{"n_layer": 10, "d_model": 320, "activation": "swiglu", "moe_layers": [2, 3, 4, 5, 6, 7, 8, 9], "balance_loss": 0.000126, "init_std_router": 0.0237, "norm_eps": 1e-06, "tie_embeddings": false, "optimizer": "soap_variant", "beta1": 0.95, "beta2": 0.99, "batch_tokens": [16384, 32768, 49152], "seq_len": 1024, "train_tokens": 286100000, "steps": 9288}
Below are experts of layer 6 (counted from 0) of a mixture-of-experts language model. Rows are named router (the router's row for the expert) and show model dimensions 200-239. Each number is 128 + 32 x the weight over its row's rms, rounded and kept within 0 to 255. Numbers have three digits each.
After each expert's rows: a language model's description of what the expert responds to. This comes from a sample of Wikipedia text that the model never trained on.

# expert 1
router:036140131175136096144099121101078084144126092127186094167121125088111123125168119137078146096105114168090118136095160131
Description: Copular and auxiliary verbs. Forms of be and have right after a subject noun phrase, such as was, is, were, are, been; also header marks and table separators.

# expert 53
router:066116134153181176183092152108097128123126113090159146192132091137115106179117076127131071120116137158113116165110184186
Description: Article opening names. Tokens in an article's first line naming the subject: name pieces, Cyrillic or Arabic letters, (born, also known as, or, and is.

# expert 41
router:078129066195140116160165105152111159126183188103192118172116114139132174128121164100110099057090105137124103124143184149
Description: Career action verbs. Past participles and verbs after was or had in biographies (returned, appointed, transferred, elected), plus particles like out, in, up.

# expert 40
router:045106105152133092186084100142110119078158173140138115141117161138129085164120168132126111162066114133080149145195153132
Description: Story verb starts. First letters of words after to, of or in within plot summaries, such as g in gambling, s in saving, arr, esc.

# expert 24
router:075093122148100148109117101134110096096123142073177049131125175101129103205132155129110117123137126095117105154132191094
Description: Proper name openers. The, New and similar words starting names of newspapers, universities and organizations, as in The New York Times, University.

# expert 17
router:063136139170094115174079130158105117061114089070160101134105142106134117138164092122126127152136103128121120125151136117
Description: Year digits. Digit pieces finishing years and numbers, especially in life spans like (17-34–1810) or (19-01–1966), plus a few letter pieces.

# expert 51
router:092097081143121189124140068072046155129172158078224064134095214052114116134126160148143108149098128120176154140154108105
Description: Relative pronouns and conjunctions. Relative pronouns and clause linkers after a noun or comma, such as that, which, who, by, when, where.

# expert 2
router:090152141212162158116097121130113102111159148121160101155075158107115139185154112128125096136099153092090122165098117125
Description: Clause-boundary commas. Commas ending an introductory phrase, date or list item, often fused with the word end, plus which, also and he, e.g. However, 2023, which.

# expert 13
router:060147085166074154196080114180106096137145143111179133158073167086147105126155124188138079110133132143155163148114171113
Description: Line breaks, section starts. Line breaks after section headings, list dashes, taxonomy labels like Genus: or Family:, and nouns before a name, such as band, king, father.

# expert 18
router:085078078163146090176104091135093119071111148086155098132105171130083081161134134128105151165138153108131151130132136130
Description: Personal name endings. Surname and given-name pieces, especially endings and suffixes in lists or tables, such as Jr., -ović, -ski, Smith.

# expert 37
router:035083105219085073124136116129090141087160130110166103147140120087121130132148148126152103115099110107110133154122140107
Description: Short function-word starts. So in so that or so many, plus the first letters of words beginning with b, sh, sp, wh, such as be, bo, d.

# expert 34
router:064089128179158168155138101149088116137117111091120065172070146138167110183139114120091093126112083133137117090158154155
Description: Table pipes, headings, verbs. Very common: table cell pipes, section heading markers, infobox labels like Born: and Occupation:, and verbs like was, were, had.

# expert 22
router:084105123164159150157106075154100039116145089139154058147089182116171100131076164134137107112103129119126120151176142138
Description: Word-initial consonants, led. Word-start pieces, often t, T, m or K, beginning a longer word, plus verbs like led, lead and helped in prose.

# expert 29
router:053132113160119120175090087121092126083167125116226128179064174133068137168152147133115069139135122103132115160168192151
Description: Sports event names. Words inside sports competition and team names, such as at the, World, Olympic, Football, Cup, and season year ranges like –17, –19.

# expert 60
router:063084114154123129128141088157113122103148120114142074167082165088103095111173168168119077128177134161172144140103158116
Description: Pronoun subjects. Subject pronouns he, it, they, we, you, mostly starting relative or reported clauses after that or which, and verbs right after them.

# expert 33
router:076122065129093145142118107097089125045200157082175100132082209110104135133132095157156104135095152088154141144099179183
Description: Quantifiers and plural suffixes. Quantity words like many, numerous and other, plus word-ending pieces after numbers, such as scholarly, corporate, 1930s.

# expert 19
router:092057111172107104164132080129120110077146159090139080195100137080107105175146106148091103110098119078084128173163141140
Description: Colors and word pieces. Color words and suffixes in species descriptions, such as pink, reddish, pale, black; also mid-word fragments and bracketed table numbers.

# expert 27
router:099083075124119180152110087110112100110175141064138099122067089120118132120092124119124123199066133115163166146160131113
Description: Demonstratives and determiners. Demonstratives and noun-phrase modifiers after prepositions or articles, such as at that time, this, same, various, new, previous.

# expert 30
router:095141112137162161113093113158131062150142150098155153171141124101110114145136130161093183150148113115115127178185142153
Description: Ordinals and table bars. Ordinal and counting words like first, second, last, 3rd, especially "for the first time", plus column bars in election tables.

# expert 16
router:115143108222132146089148132142101125153162116153103070112112155083140078113160093129116124132112116140076129130117155121
Description: Clause-ending commas. Commas and word-final comma pieces ending a clause or list item in prose, such as s, day, y, ia, often before and or which.

# expert 32
router:047089083181176152159131105123119124105145167140201120162092126140103047221144129155137120122096120125151161129139160168
Description: Numeric table cells. Numbers and pipes inside sports standings and results tables, especially the first stat cell after a team or player name.

# expert 39
router:095119124174104119186102124170142140056105162131127127174126146135105130113131168142087092110072123094125103163107134129
Description: Words in song titles. Words inside quoted song, album and book titles, especially prepositions and words like Love, You, with, for.

# expert 52
router:139098086160071118169142153125104112064099158104240106173147137167119119182133079176130097109151152149101126146123158146
Description: Coordinating conjunctions. Conjunctions joining words or clauses, mostly and, also or, but, &, vs. and However, as in south, west, and north.

# expert 57
router:064094123172114094179101102120081104056149135107174121140116140150109114177165120170110095114093145102113116149116185114
Description: Capital letter pieces. Single-letter pieces starting a word, mostly C or c as in Zip Code, plus possessives like his, her, my.

# expert 54
router:033120111182105140151077120139104097120148126066166073175131139094143090149144107118105100127115099143141081097140156115
Description: Abstract noun endings. Noun endings and abstract nouns like -ation, -ment, loss, agreement, growth, often before "of", plus "that" in "similar to that of".

# expert 35
router:080135088143174119156108113145105077110132161109199147145116163125142164201144082168121122076102126144137129158196178181
Description: Table header cells. Table header words and cells, such as Votes, %, Candidate, Score, Notes, and the line break after a header row before |---|.

# expert 6
router:045101112110087155124124136115087073106153146129147054143066147119071133200133124076145106143140158122091126155201164160
Description: Latinate word starts. Opening pieces of prefixed words such as cont-, ext-, int-, dist-, ret-, plus prepositions for, of, to after due or as.

# expert 43
router:111137064140116104173120114158104112116173143085174133163123197091134147197138086149120070114131127092119115151154213095
Description: Ordinals, superlatives, percentages. Percentage numbers and digits in election or population tables, ordinal and superlative words like twelfth, second, most, largest, and table bars.

# expert 15
router:072124144150138117159083159143102115137119115073190133157143173171140108197140064130133090104100133139112105140108183117
Description: Birth years and names. Birth years after (born or a birth date, such as 1924 and 1897, plus person-name pieces, name particles and taxonomy fields.

# expert 42
router:099059127150136156151096123157109060089143178087173089179104135117129083186121097180111009086085110106121114155154203169
Description: Nationality words, conjunctions. Nationality or group adjectives like Greek, Jewish, Irish, Russian, and "and" joining two occupation titles, e.g. historian and adviser.

# expert 50
router:052074124167154091126101119150094115096105178173143080167126172135126121159176133159088114137111100115112128141133135152
Description: Name pieces and cells. Fragments of proper names and foreign words, like Myan-mar and Martini-que, plus numbers and pipes in election and results tables.

# expert 63
router:099121093169151114135103096108134062105154147128159117150076116118101170189105155171121126107108105135153094158104138163
Description: Clause-opening connectives. Connectives after commas or sentence starts, such as over before numbers, with, despite, However, After, Although.

# expert 5
router:095077153164110163136111111141131117067137131092204121143125094127133090171090160158099095095084129114097096126136186104
Description: Hyphens, odd separators. Hyphens and joining marks inside compounds or ranges (falsely-accused, Editor-in-chief, 1982-2014), prefixes like anti-, re-, plus stray spaces and non-Latin script bytes.

# expert 47
router:078064130157123097177162122121082104057107168138156122145127159085120120116151079148119093117150120117129108142176178130
Description: Word-initial letter pieces. Opening letters or short first pieces of common words split by the tokenizer, often in titles: P-ainters, G-rowth, D-iversity, ph, med, soc.

# expert 10
router:071116113153102162108087096119124085083156133090248112159127147119075087190116105148074124142117113101151127134108130130
Description: Birth dates, months. Day numbers and month names in birth-date parentheses and date phrases, such as born 6 September, January 3, November.